{"d_shared_expert": 64, "balance_bias": true, "norm_eps": 1e-05, "init": "uniform", "init_std_up": 0.0499, "init_std_down": 0.0499, "optimizer": "soap_variant", "lr_head": 0.00593, "dataset": "wikipedia_en"}
Below are experts of layer 6 (counted from 0) of a mixture-of-experts language model. Rows are named router (the router's row for the expert), gate (a neuron's input weights, with its number), up (a neuron's input weights, with its number), down (a neuron's output weights, with its number) and show model dimensions 0-191. Each number is 128 + 32 x the weight over its row's rms, rounded and kept within 0 to 255. Numbers have three digits each.
After each expert's rows: a language model's description of what the expert responds to; "raises" lists some tokens whose logits its average output raises strongly, later layers aside. This comes from a sample of Wikipedia text that the model never trained on.

# expert 61
router:139124192107161103129124083158127115157138099185101156138198112078079143147192137073096138101067103145124119102113119180185124130116115130141089104143134175125156131107140141151161148178148111158179171165142095150105082153070063116108107140103079056100176187121102124162139116162126128115062115117173166154136123133061123143126094121125112107158180163098169127099154130203127088108095114101115154106110134138143139059102145127087150122147187158111114141144137108150113142122095114138249068134151120163085113214158126122059143124128147144122152111153114099084096111086119147086
gate3:120098163074188151121140148109120115109182178185124111118046074146095130147087131151161139175165116139152201148150144161132141171106131110084121180140130141149151124089152112130172062149153143125119146150132142099149123200165118156105158156139162124188128133102135161127115150118175144202148085078115155154063140172137124108094127152125129096109105100157159147098070155124115159182127200176161140143079138149110127122132169116118103067128193112160137146119145101166168083088162149124129130155091149051136126094099068050125167085159105171122097083157077104169136185085117151128
up3:177095134135135154154238138140124119181142141186155128156089112162143091132114140115140103213133087125149183147090065152127129151140144158114080171094115114069162108166154156056167098116149166114084153110104100033116137195156136155124183133078113080127112156102165112161129140095162139200139118103111160107118061171135134102079117173165103152103104145099178156127132128106095119131103139136111126152121085090118164169118088123082185127121180198166126118103117120152127076103102138133154153113110147157137147128168148104125142152107067161106065130152126104097114161094147181183
down3:107163120065128138143135162173110078091152131162152100117119063130166127141106171137136088117183089115134060141100143169194147102164137114063148163135132135143106131097117129077098116144100122142136100098143168155138165078177109101098101127110085146186154099085111147086183129153149170105102054149098144112131149172166128092122107089139189167183140083156116151165138101169095133183145111171094133146130107159117087097181121156125106151135132116105103178067103163099168183139134068123107138125060156104114189126080070154110111086114115134078097069173152178073162169103121090122
Prepositions beginning phrases of time, place and affiliation, mostly in biographies, such as in 1962, from Brentwood High School, for Torquay, during.
raises: "the ", "several ", "around ", "his ", "some ", "that "

# expert 2
router:115154149147141142143145121100143121141135051088109141131098126128142091154136157141154131154135136149145158112122109146068144098059060102108079094119193086153115156170155165132107134166157087105135152165156119063103087091138031137116095117162107149117149122141126134140179143118143147079100167196166040161127106167141089139146104144159145114150155129186145104143086130123108152069143104151096121128161115078112141217156156125138096132124112118164135131066135078040083123157105112152153189138129101133106096109138109201093145156128100061179149103133100142170074165136204105113
gate1:134082114132154098146106115170106108129184143136111165063101157089152122080106139108197121092115126147093177105136177078112070121103138147144112106133178167162122114151138143140104109173042140107206182138152140141103106097143131132127122222110112073190102117106189078158096072116148146152111193127137149097175097130096084146120145114146120101113113130174139165124117095091104146090139154136151091111181140107146127150139180056073119144133122119159093117087142142122126130160143134075100180083128123197148094161152192109150141099117188148088094091122101122151110073157139086052
up1:134148147128120141146167155069189098057184168124091145173153080104093116092163063119190152148113097166100100146049120141167153083125141131125154141129169123103072135107136170110135112115184161195125117091130130163156105143129114105153200097160083125099106142153088117094151101133109078144132084101111120146079100117048103125124127167092132121137082103052144165126064085074150130092166137100102113096154191106129178093147131149094134102146110057069134177146155162089093109149180146154138137136139060173118153120056115115121151172124103148152126117136172131140137128149118102087
down1:158102119080134158178103089100153203140131122123151138076078111108089113118138111099096138175152093123197161108150141134142131119125096108102125132094083098142144115128124123109147120118165172048124179131108083145086168102156164173121074098164126079163117164134049084105058190138094127129120153145166132142125126139115146102113069102169075139128118171153124111094137180099085097120094165104109175171145154157195191145100124119071073122187114153109156069121095157145130153187082112088129094198115114151119151169134122146182123096120071106147182168142096086119100131155169096108
Percent signs and number endings in election and census tables, plus table header cells and separator rows like |---|---|.
raises: ", ", "'", "\n\n"

# expert 37
router:131110150122131193143104091146082101144105128125158058090201185139151150163099137112163180185164128116119111155079129149135106148100057115171148078118218165129116148129110114132031132089202101120163135132150154137159125141156110186156119162098122175145135113068163116178141136154103131137059111073106062105131143183141121035141126098157136158117160190173104107134159107120099155102143120125094126122161128122094140138154090137151095161198086147108116081115114099115097140152122108067144109103166141160133147086120119060109145131154147147139164174067115156118124127157131111177
gate0:122127084144104107139103033174171154159169084132115120166100122058107060136145117111060086148183102085130122130160101159085138151161155063108173112110117135116112109101113123161083128176147105127184115076096107117137118164130051120150118161077118127089148150153184143174133121121089114114105111121087123206119111098178153161175165163089083177140140112146129167149111124162175097055169100135123118115083136089094099103099097105136111197137130073168148075111048162153112073150164122128113094092144122190149136145109139127162123135146115142152117098141167081141134175099093102123
up0:124110112139136115155175133190116167091071094151116063165068123080101139147103163148078108122158101118085124107204137148123147118103144134163128103126128154148160115121127081173120107100225140118095151128095112154110124140127143184104139167166115091132075138168152203109114107136059174134110182146131125128143129120229122155196132137098118155155131099206095122116169094149164173142080170175111126125074121150163122102165134143088103156133115120115118135127079151091069113054149122102115166102103179116193126059152150109147156126059098144132132129186092127170162101127110112132
down0:140074181053132164156123095133134116115178199181150125114088155153149101076140141130106069133147097108135102167146116130109153105113177144161122122120127048148092163101156176124120153076109111128144128114123144097142135080138129091071100154138138153166135133094131162162122191130100180109135112086140115130148185125156082082182161188105134133126088133195105090185106136097134086114140122093173095179105163145141131144177191132110168095135123158106142171105104120102108122088141096123124141133192130094121113154207130175124114230162106043146157139105138128169182161168098131084
Determiners and quantity words, plus pipes and numbers in census and statistics tables, such as a, two, several, each, per capita.
raises: "ious ", "woman ", "io "

# expert 42
router:141124142175107105132118115164128217107133133071113158085134141137122135171152122162159189117086128110079101124124103097134154092173121179125134111159121137125093100122144073134122146148161161078192069121116176088145155149090095150093153105123125138088145117139141122125114197102168142105135142130118162164068138172187174152048115144104128104130144074150157126082112140161089195175135146051102120110117032131094099116065125105173149154080156154158154140154154128145104152099144224150113103120118161190109084116126052137111127149079069088110134134172110108149150153164115135142
gate3:093137165119115140137090170159122184203126184155139108146113089137126177123080108139137116140163132110119160193130168111122132109119076121100123119065084092142132170097090196182110112122109147201067118138139111121069095150137110113112089158154152131138123124061125144137113100166129151181084156098072150152075122075124164123115167162158100145113132143149171081142146160134161087126124115163126157141075119039169138183141151106079131115092104154099142096153070098072122103076146086125120081130041169146122118133145092070154107109127094137113078178106137170099170126148057121107
up3:114081134111115148189176117144121119109177159163121131118130089156109120150205158133157131108114132108083100135049128135120109119077109120071094149171176109069115100070155104073133092142169116133090093123132138138128161166101105146143086128072175145148188130155129162140141118114057142069155130141154180158104188166123168139084095123084134131104109133163116095109117091127196106122169129143134128111159098125105170164140117125172138124114147139196064125123164086120034118081188121147141103150168084075111124130173190152122187137098166157135099060147145069142098163185131123127
down3:090099115112109101123127225155176131154108103122115131177110104142125121103131147188085074135054133087121164127140169092132129130139098122152136117138178100173066141161089157131112103125194122112102125217091118046061144145123165113103111150163106145122144055133157051193087168105149102120185190116147085083149143113142091102111105140147068165111120098128111114091158125081152125161156123085114129171146120122147138076126130141142102149104135147143111120141171084103164140152077069173100174205133171123143143130160104138135176061088129085121163089165162147120119133095135128120
Accented letters, apostrophes and byte pieces of Thai, Japanese, Greek and similar scripts inside foreign words and names, e.g. é, á, ê.
raises: "becoming ", "time", "season"

# expert 59
router:129138129203066167085113109104150200100107166109112164141103143122086053176171128152133137119110155135158130133114164129154148123119097105103106071152098099130112145129160117106167157159132046086144161149129125128128121111108112147085146147129104148152137100176137167123166108131132128095196140149200156127076150122157076098129100199081206079125102101117146106126108128151134100131105140130126146121116092153094110083091144125059112121090144090111155102215147060096198165135155109143138182152107111185151106153193064198107124091154117094171111076104096115138062134140133115152
gate1:137096197169130131069162119103089126143084103167164089160085143174120111118144061108143119107134123128139131172183159075177125145121137130106118165158186137134095042101153108099096070150094125182127159137086146141080140130158107137150163133113102143138105124121147097097120204183099101121054182112138133161147109147163137142151159100129123100115073136095141089143091141111175114139078122144062139151120148104084112141150065129170134126195106145117087084108129133121042127124123120066151174135085118112122150122120097156231176136097129032111142180138108161149125147153128139099
up1:065118150132101090146103118096161134112118188171123134157113142088112102172125132107185094111158110104153085110089113159060148118134102122119119083111088094139195138062186101103147174184208126147098129118144116129165150167169115132165172117133132137118148099100174159113165096090169128190141120114158118154082110164124046164140160095147121126095054070102143145125094133171245110159105107177125123148114174184167118109186111129097116130163187123107101114110111092117094144128154115109146173169129148109110167167188085136076115128187158126141134142107101110157140112171136083131
down1:113122198156088111112134142127158147128091091128092132146106083116154177149119129187103131166082138141054076168135151154167155140128137180126109094156175151093084133148063094135163093123127111122088056141134021131072138106083128163119168147163156113165105122152183117165163150117160138165108134105141117088098137128150161169122119173045107136127108142170193114183107162202134152129085120087107206168116102094110134160087140186140113140151152118105099066105123109108098128168135090171062132171140108153120105164106133120115079123138111123154058158115162167153121154104139127166
Last pieces of names and words before a comma or period, such as Cor-be-t, LaMar-che, Spin-osa, Escuint-la, neighborhood-s.
raises: ";", ":", ".", ","

# expert 10
router:090157117087100065167085106145076199106150127106116116146086120131140101133151102153111144094147186061124093135135116110102129120099113138141129124123122153137117176194134108141165099078188125079091156146116150103141198133230108134118172180131199098105119098150165085146151065126126129175099129169100113111173154139146134111168114126070131110199121129057123123145117059168094142080144147161136148158062140160180102144120078164114128132086151156082150108137143139187160109126101141137141181128129106100177148118105114132148157181131209142068136173133152151159164089162096118153
gate0:111158188123132175143100103086159146078123145066155161103120121135135185167063086168127169113142101067086169118156155064119173135145135140073130093151104131155109135152054060089155171125073171118175070165136119124125089138135089075186189126152135069145132114101123089124178153154146142100129061145064168134117112177122145123118209084152111154094123129115120098114138126059129131163067143169106148113115089115081121106190121178160065117166099113083159143150131152118115141109134131097162148108076146145161142137196127097124119132147183079138151095125159129107128118127142142157
up0:146160158120046092126134132120065112161115132108130162133180162141087187041103166140133113101103113158151161133103105160150059176077091075096144126108164130150107084140133190097115146146138098120091154110183131154140119146122073158092075084105079114099204114149129082143138136170144108081149184103159114139133131157138109097181169123133077161148114172082075092087159209160109121123187152126158090122140168043092184116137154092118180149125141118115160104092119170130162098095135164093123135144130140091135133147099133103177207155129115116153133124074121149114093102162117123129
down0:135152115132117144137109149109157088138117080118102150072115159185108143139172170089117082119174160144126152159067127124127079143118155080173120196137158110136175158129159143135096188152132091171139146175094052137106077066133114137175124085146093160144156105159127169157152094094093140121115095106139119108091154156111119173115104112066168143190093121145131114109140154158082074072136100087100142131171098130113145126066117091101059121111095081158168131154079119098097075067169110102103069171167054125133111138080152111085170061138135119143073143105117074097125126074137132130
First piece of a word split into several tokens, often capitalized names or nouns after "the" or "a", e.g. Al, Gr, clim(ax), br(illiant).
raises: "ans ", "as", "ans"

# expert 4
router:183124078113114131111161116178131121122111111105097144118088153129186166134101141121125128109120225177141137141101124151110211123194119130103126110126151168110135117190112124095142170078100117185070161113177085151107134123127112110109119134142154107148127125116111162151181101162117155139193098088117165158084101153133130170132125082110120093147147103129148144057114188063157149105166147103135142156182150083161049100122079133066121110141096122170167148140098170142223096105189131135081106077139158110124149154164126055127154117141103107135181115039160114104119106116104149100
gate0:139092136167102124120093108065097112160133167192197103133053129116104128205145134133104128164106117107162168120153165161137064171114145159132056144115126084155151114085151129133156101094159098140160137138082145055130186121162096158193123136118118128124171146136119138096199120124120090101160174148137123136187122140137114145110108151095154200128126094149174161162127099116146134185086141175178079091120089133107184142121160139220153119138083192116056124111081174172083143081088124146163140161089169130123151126131156172117171116106162180120101148114159107130139139124103082130
up0:108133131163089147181117100044117140171148217175164117131138099074051104219102150143185105127141081067115123102104140108132130161094143106141116129147157038144132129126166108129123051122160149120131145129094182129154182162105112119204153158095121110110155169125141152142129097105150081094107181152093120121173114151166163152113124146098125211102162134122158159186134102148125119190095138144162095104111100135083185141114152141163133123129116199135056103151141165164089163079100115086108166152105160143137146136125128165092138133158140179089100132109101126140121187097129138110
down0:162141129138156045160132140156143158118110114104093151147135142082182173156080157096116139168111142169091135165125052113128131140180125130098141079100115129049112164108009149168119184131172159171140158121147089109107013101088097159116134155069095148125131143161141152128183106163138190161127122127108119097143137100117161166163138119156127116132182092143143134052145139141085117107125114157108161140171135097148098123079177141096150067134135121144197114069121147183120108077142108113089122125144102086104140166129155153125104070097130149157133141075142104190128124131107097144
Line breaks, table pipes and sentence-ending punctuation that start a new field or row, e.g. before "- Height:", "| Fanny", taxobox lines.
raises: "i", "The ", "- ", "== ", "=="

# expert 6
router:138148088101101097098159113133141073130125204129096093041152193158127166178104080168124104136125141174104157153072171075146122119153120124087087149123077139197074160103134085089142124098095162152087134147123091148143087139119132122150059060157114145101105077141127100194135176124111167168147115150115135092137134083099146144153112129123178161082155163113145147129132136115129128144147115204119143086118116131155085158059154133166161059116113115124110138110105168112137166124160149144095118152147081048126111145119138143136106089095089067166113126138103190103042098165106108082
gate1:140073114148124191160148133113137104109120088128116060091106138121098125115166165154088068127153131125094163111163148113083139105180113169106109155175164129114134111072078130114105105101075097144161124153143128157079184078117147099188120123151178055144102094170190121120119093168189150158122109141130086120129114147059147167114139182066091102111130156097113082143107123068147117117124098150183115200081163054177138139089134105089183125146103138141136169170070133120071102081146121127095131118144141145178115147128162150171106169137168121063122107095156151149130115090126100054
up1:092127159129139171151120153089101151183107124103173079083104118093108126139124204085189082104138089214111143105198097119146129139170106109135157123160187120152137118125087155148109088119092085162179104155196091144097168124150124119138121111179138049167151123171146116150136124116124094078097102168157042112144118171082106148152138187104090094093129150138127120146108124099129117154107120161124135148105154118154104172078175124107144155125142124112199193157107132071163133082126134153180098142097193137120125139157223156140133139179160142076110104096172113167161122138099106101
down1:135123147093112077111091068119076113095120179121178150072133131185164149143086092157133128088062106170143100148087135114190116160049093116140092108150163091078103134129104079142093167134162168113133113116112079122133125188130074110119098136082064111118083129153096150105188142140139087157120135166129093150152130090134146086128150105189167154141113119095170157131072153160112140205129105136121138098125123156151159150134121214125111154096097104128124161068188154088160190118155096076108100127109173117148095098096092099092190146129177078162142126124062119160128168118095143132
Clause-joining commas and the verbs was, is, were, been after a subject, plus and, but, including in running prose.
raises: "first ", "released ", "renamed ", "taken "

# expert 60
router:165092145154134175124100108175170069079149125095151124100159172100125128088117160075114133136107101161130159122128129139155143173109119129110079158134178144150065105162080152120096187128174162099169101128168050124152067181070106105131114106110166141085141113122126119195097141126122074144117085090159182082157091091063144157079140151120142174106189160131141144159186129118074113174156170137109183098155118109119186137104129136094105075194128169132104120128149174142103127127186157123184074142135141120119171119098164116112213134101129107183138081162121149115073147135121112108
gate1:113129156095150108138101106090124100113088092150176074136115081112151145120126146114100116111108119159090144149172137112066153112166187173113111058166134108156059178131116149172122164086141166119107099169141066109223165122093069085185088085156126103169151105187162123145126156150146135162102165096067111117168149160140080137173125120112104128093126068065122141141155071122169091095112160105157086153153126101116136152125157133087098088179111155122144129115122118133089132100082179153100058153145126111171144055143159147096088166117149148092083071133154141166148147062133124101
up1:108173161184080108134148146147124126122062121169133144188139132076117097112105106141140177144181075149111132151099141143169097078173069122159116143145096203167160135130163118089146181116084135160133162136095172173079107090111140134146114111098163151151113123132104131097123115104104097119097150144100078171050119093155106143116081170157149123129131145105161079098178157114145165206068134180118150159071155199172164137128120164184129157085104101150130157125062114082166142166180123153115164105109116083140123163142125113118123096085114160161223195094112128117101129128101106131
down1:102106147133137120150111161120196181172134145109082161108146176104151149075169155139125184105139119155044140134129143127052113166127103097174133135128122157109099060115013126157189113136106170126129168158141071117072023154115113096144124123174131143101156102138116160112125128144136175103202150167193096178120110118089094165106122092081133180128154089166114165157148122100113144135191103081125093139131097146148107153142167104127096105126099127098103067108162083124110077160140129103092094129142156149120161177107097166096159149169153121140164175141180114143122114123098115158
Prepositions following verbs or nouns, such as by, in, of, during, against, including, starting a phrase with the or a.
raises: "the ", "a ", "his ", "this ", "an ", "their "

# expert 58
router:121091139095163154189071160110137130074080131121139153161094114141197137107122079105106099145123163137170159167170120131127089091160180188147170130136096118137080169107146089102153107113149241168183109096116164069154173100187154177152168169142101088122134119140132150117116126126122099134151145129119091139097140112131141100169123108158135145061117165158135107105113093106104084101120165211135069108092111131165141132136091106122159106146131176108091117124123166147110135124136140090119105108102174135119181105088142216125099151154130212148129060155163154145174207096141164144
gate0:078171096179111130078123125160202117146169081148184146111178126084135102105109191166111132163124134144147132130129123139100132140070132089154145102135220120102143120174160080135151154129134091112172193133090101135140147119075103203110121147079101123067107127123137095128170145101104083087135117086087130172105080121130107101070156131162171112116178145075134198171115103117166098158056103071091095136125084124115098142083120110126149212165121132147191110090074109102162138182151102110126125149135130114174102078098090128108167138110126153171145143140147160107132061139151157136
up0:130106156072139104116132074134113211130184132100061135085119188114172151121148117145127138099139080104180160175157087100096183178166140115100140121129087137200130199123185131174146148181119157141166093166091150136172160107118141157149158090125163137168136129105128099151046160187150177125150108093130112150159160187102139165110110183119103162153104106181181098106174120130061117140118129152138132095079106071145143127134109160165106160182154170126132086151123156146093131074115119106064125134070143134139075115084095129115082122124141113106101155093140157148141164061161117112
down0:113130160086067127173126107106140063101179069168127075138101129099161090105116119168127099202109135119095129143075151093104123049105119165128112130099103124112095136098072142134079145168108117103138129138134124137087096172181158148112089092119136107132158105136122105079110153129159129199100137143079117113150058122181156107114157086121075101119127106156125156142161064106120146183163087116139130167138146142155114194149203116186109160123116172106097100145097152102085172148098162144076167098167166100127182173150119094097062116110122073166121146104153103143123046113083106079
Inner word pieces after a prefix or first syllable, often before -ed/-ing/-tion, e.g. Con-qu-est, inc-ep-tion, catastro-ph-ic.
raises: "ed ", "ity ", "on"

# expert 45
router:134060090162155119197176132108109171183171120100117111155135092144136108112184097106149068111139117112112159116165157137118083144121175090126151114125114136168130143180140078088167117142143144115168090129076175128166122079145182145117125112077160098171143151113124123115088156097091162152123148163074104144132122102142188110107121160162176194157086115168039171075044173147134159113072096100164119151145115149132174117098140146107159174161090170139101110137127105172129099154157136138078176146073091156122133079119118169185119105134186171165155192132112115094134096096143085107
gate3:081100140115078141067156129144135143144084123075139123198159096114141137088108096165122095139094198155158118121130101084149053156156139085126123115093046130123157102085123124137170158092125175117142116106152112122134079139114123133148126143116143087127140094173121168092111087102137131115122178136147125141058127167156109126153130197130146142095093069116183081134136049181168085184117092101105132101145116146091123085135057110111194180115152139112111124188169155167097136175125141169122079112143123142078189102130130138087101123134159097096069065160046120130080104146102122108
up3:168128148088035161167083132131172108101107135213154136095095106190091163161157133109155103143104087154111156088150081122121125091090105158104113188117193108149122155143145158068131152110170068098120076144158099122137171156171160096139116148137154172093135095098137115139200153148196189143151119148107089108171107137106100174138093114205103096114144145156079090156115156138194147163151139158106153131170192118121116170105179140119096141111114157107145122146073119145107130092158069072089135099145160129096151165121120119124162183080116172129145168095199125150142110131109145113
down3:160112117158070147145162172098178081177082174166154127131186082153131150131170111173160076107099110101155151114149183131164114127139108161133125149145151086161159091166101112199112151098082109096138139117123129142135115165085098114057097142091157160115145113166161180148133150122087147119119067156051117130111028114160135107130132081111127110166130126137130091129080155159119140113171101135168116100100098122165126109182177194113116173101144111110152169138145071071085082128106098109123107176113152178193124155107098173071154128105081154175192153121150079142129105129154147082
Middle and final pieces of Latin- or Greek-derived words in scholarly text, e.g. anatomy, cryptography, mobilisation, -ism, -ology, -ity.
raises: "ties ", "ties", "ities"

# expert 32
router:128169185170161086058142155181180144134189129140119146177096075119087123113088141110147122126113149137142145058088124129182127147074155105131082132146127075129126130169138138130094121172090081162153128113149132081149203101109156179051170089139090127074123126160164127198132046108129121147149135134114130099153086164137114115131162143106103070146113139110078152202158112131146066091123096121093105116109160103099111171126097162096123146118193125131103124122136198065110091161100114150156156124105092158071072104162097123149138115070169096125098141172178089150140147092127115124
gate1:075163183164119134024115166151112147086109149118139071152150079132132195102158148124157147092109135090099138125104149111126112137142112130138098142183056067100152116162122140219133081142164107109175138162064136123171151122169066161110092124122108058094113139177133143144183143139092171166086121044084150115149120196131121088122174108117114121096063132140124125147148082139102109143095136092138125124118150086128077115161099169113155153109155149111140109101061136125144156157117125093123110132126130146098127128179157134092079164057146098064092127123178086159121155138141067127
up1:155168163112121175116180194154121108087078106172155132116133105170118201155096131110161107113122096139122099103099103141193139140060150114109137097130082186128108148117138091099108128124092137106169080125160122158129109100131142161113093128088173129155123201119087100133194130200171157084121143166147092082119161160186125140169125115154139151146097143080142124163094156148124129088069086115129148128187206128097063111120186150130137126104138145158149122138133040109110140061077149106137158147110101098121132112100202117117107157118169069144108162103132132176169149082185068136
down1:145027158108153088151155141176141110107123090110107152088102140199112119104181094089197105139098149104126107151162114150130068151160176181084143164142089135160081122046107150099176152196100114187077128142094110088118115103118127098169129140144144166153147121167176105142137096118158130159097156115117094132127083152162139100125118097148157062126151108129132125144159121131065104151119117176074140163088152159173148152124107095140088153147103134098130170138138189194124115050177118097101114116131127158115115127129112109134199129136192175140161148202111178155155113094153188113
Middle or final pieces completing a split word, such as W-ins, Swe-eth-earts, share-hold-er, plus header words like Born, Country.
raises: "est ", "work ", "? ", "work", "least "

# expert 57
router:113141088210113073095112114155153145141142127123152044123099112109127116113202120164095129182143108078157078144124125114214145168137106148147135097135152094123127112146109104140152123125141097148077210075104148091074202170126138176076184138081178147090173136145132147121122111091068127123108093144107097129095111122133127140144171148136165156094117084084134152128194097074123169154124158103138160123104107160185099137090150157150100172104167138098164152103099142135144162099139174160130158104117142074089111101093090145161135115086141140093154173155165173079165123142086052079
gate2:144119206113080138119128114114097159137102131097150175120104129178167156139189124114146130142095141091131117193083107116103157152153158156172054105159090100151103116141158157137070135149121121097153125126168159136117097133150086125066095168140128116136106151148187168154164112116132110066170142094147125090161076105113104121118085194103148154143087171121153074052121130142122128166104079090091168150200073133161080112116167116112157169148125101120147132193084101152157125110167146101149087119129178164175104143143074167158177142076163147116148149075106036107140129146157089183
up2:175056060115118079083112161130169091103128090159159106152112166143064169090093129135135159152102148106130124177089139072143097144112129130096133168072116185208103089132155078128125168138098132109147119139125155100122136159151159196187135085108095098165130149112071151121136133150141147169163143171124133200175150111173087082109151140158145090137131114175143139161189144112128150143075106153186139081090175139081092109135134081184137051076141122186123135118167091171096203125129118143135178127120134135140164146159122169139129071130109136138116096185167150119110180098125142112
down2:110098128102102176135106124131154160097126134181148128151048116135109164138087107111129159120136160130075120102124089172110165114123100089100130137079113189124149120102122108120103160074125142182121150083148115084088076130152118157127109099219138163156175169052109065111165109160075098116104139158132149116140154134105147106112134119095077121167085070134102140163112207118101114148077159084088119164078133072050129080158096151128110085026154107112128147126117143159130102133110136184098092153165100091117125100093195129082138122128158076147091140151132113106063119095121178124
First capital pieces of proper nouns such as places and surnames, e.g. Man-churia, Col-ebatch, Ric-carton, Mc, Ch, Mar.
raises: "' ", "', ", ":"

# expert 15
router:144116114090142092076131150171167105171141114101138134127131113114136076122130162129095103093139145129142114124123050137069108077098116147134102099133127091103103156102164156188113169122052175125098120153090089105133195185120146138111147138157136184087150202184164152137061049085150091204147119181116162156174104131125152123144125151145077105178115120038130142184115124104144070152104121110096092101077147147118122177119119157131082163098120130108122166091142131136062156153064166131143155125141118143112094093088137162144134104121082134154094095102146091128202094076106116097
gate1:141110115132133082107130204106133177103158094129089128150090144124091179176161141133138094112111168149129167101160125095042100085117155115132123110154124139118129162145192121137114128100102135078109049042113093142080106134092164154132120045135135109165151133165146144125138141096114095146136153156095144134126099156182191121113149086164140196107139101059106099104060112142058151158066162116122096154114142130108132164134125117122140150086139124186095150046152178136188134104141107070171127136060110140156116153104104168195163094077122147156127083147162098174158107115133142137
up1:117069150138107127173133191126169129134110176165123100126160108175113103075104132142068088134132138123121132125104166112187144148145096118124119125125128158159151101127156096112059180219132162175145109174101128172119130088123062116182092097129170136069157092120155149116112159078149162117118150117109156091100132131144128077132117121182110109089136138183121136099092058135135070192141092143131094098133135150135142095190125070091102162100165112118174120162124064134066170159106162133119118164160191173117142169200083153133102067124041079083124142120148113133124114149095142150
down1:196111142068127146105151151139107143145121159117157141133129119134119134161169122040173115122122144152098083140147146152124043110159089088130159092159141106138141197127135191203102119159162117111059122122143123132104140115138162063139186151181138103130052067152129091148188116114118134191164099054133196109145154161088098206111120158135159112138111144122117142088139167094129145109102098103150148086056129094123094142141150148150167104125100137099147105125095099093131160156143134168100110161076158145079160170063165139145127119092206152097124164116096081083113137144106126101
Word fragments and digits inside sports results tables and names, e.g. Def-end-ers, Semi-fin-alists, individual med-ley, Cup, medalist, MPC JPL.
raises: "ony ", "ents ", "itation ", "ance "

# expert 16
router:115105070143108174088136185131157077100133104169151107117114108113089178175158117116111129163195090104111061137075120129146173187127014168119142145121173047154187160078121094138089169118179149156124158115140099144161106108170114160080108135121144126116122114166123140103080103091146129153133108143151106130140139174152119149103161151134116141083100118157134091165122052090087151099066120099131088127185163140091116144131095101107052069137163095111127137074114074114098154135107093135106106086077106130172109135136199112110122110075138096108165126125110140076147146143153075144
gate1:120116125118137165106141087138124123056133144168136168189106166119166160212131184135088118148118158087092135147095106173097164112129133073164153148152156172156203115121124100211107146151118139070163135110146108175168120160119098146105141147107127053133057143119148152128076189108074159180132151143171112189081127127120119127163140124082133112157129118128089145114072105144127098115065113106184074162128136094108127129092128107169155133079148123122136156094121144153104109150147086107068097058102151059170123139140181112144054130147089104149107157152073158109153121168148071134
up1:148146097110162088137148138140075101104112164139172111068145160170111137048085067084132132106144085126158114130066109089119151097084145082118142118139079127140140153148196120044127117185104166161137177140110106097110137070151116081111163127143101132165128153140080110119104089136136073138104122140143125110163104158097110111114182148138123163040136189134110144136142162086151149131132079170104157140169106139146114055111119188143152149158204155153084087138129097122108048061144162150172128116054130104120145127156173086116136168109144116063143085097158072134118109098114129150
down1:155085090138049094156051072144116102144094154217120147113164170088170075116124180107130143150098160062157166145132135176104155114149132128082135101147158142113137073158086135158131108097132129111172087150106141078101107138070084152105118124077153155186139161141124177095106128106137137123145093119134134105127152166139160110082100142094091175134141148079104149111083139089120121103187085147102143123146097124149135096121044128102079103126101147181121099146111092091153096153150189134119155141174097094150089100108063151155175170114109073149146175142147070102174089176135072152
Digits and numerals in tables, results, dates and times, especially vote shares, scores and durations, e.g. +4.8, 44:07, July 6.
raises: ".", ":", "°", "=", "=="

# expert 28
router:124086155159123077120133083142163144122192096199068152155111094071134179121118133156151132171073139153114127075142156153122154104110098140131070133135148121107129164200099109043166155127161121151082116115102159153119174111146153099131203092129120121144120146136100082141150084100135102147166115126092155116181138097132089165176092166108124219142131141052154140186199116151101095126084165139104185141097169174182113119120049108107178118163173162127117110136155143147172144163122169117119161143123083127149142095111155117095187161127141148077106133100156129149120112160069151163
gate0:150098202122078068131159149163131120112096095153183110085154108166096143065086138134112118085167113112168131158127102110128066087103146124151077142124144113147111128082170142161101117103145112100194088156071104166172183109153125137096119153108176183153120164111165110073120177126137148164153159135172094115186170139171107110096131160097126115039164076186168111119120106067088127104157077142105135089141177180121130127068112072127132119185105137113136120127099102094116145148197105115162115102118137144135087137120159160096103132128099109066123122110164099133139142092043134194
up0:155116154159160093120158066103097141093173128128147087110071146117111113156107173168128125089164151163124108173094097107133120092123080203165189134216085141153144177135108147105111079154127128143123103158176213154147186109118116127101192145091119082164087098101104123183117175120154140108121130152101167083135146134131107083182158156144104107166137067099085110108136128140113138189136146134160127131122144154166159163127125140056100129173128126115120121226128139193180146120134094104187173115099097126090132136128082192129134127113141093137109129104118185093164202090128120160
down0:113149148098178169148135146166127095161141152102139131095064144135147128142156159139146114108112092151085117107157110147114121166073144155134137146124125133143130132077154102150117147194084168071090189170156086181095106152135091148116131044124097080104133132110143106121115117086142191098172048155185140100064076108134094093180090124057124145159130065131081157153148095069108105138128126128112155090141117144200095207065132190133082130087154121065119080111122107117140145147096129112143096121175129161151113134113076112091099088143167110120158110108108117159170099100204142119
First pieces of capitalized words inside song, album or episode titles and names, e.g. Th(is), Par, Dr, Mar, Go.
raises: "=", "ott", "orn"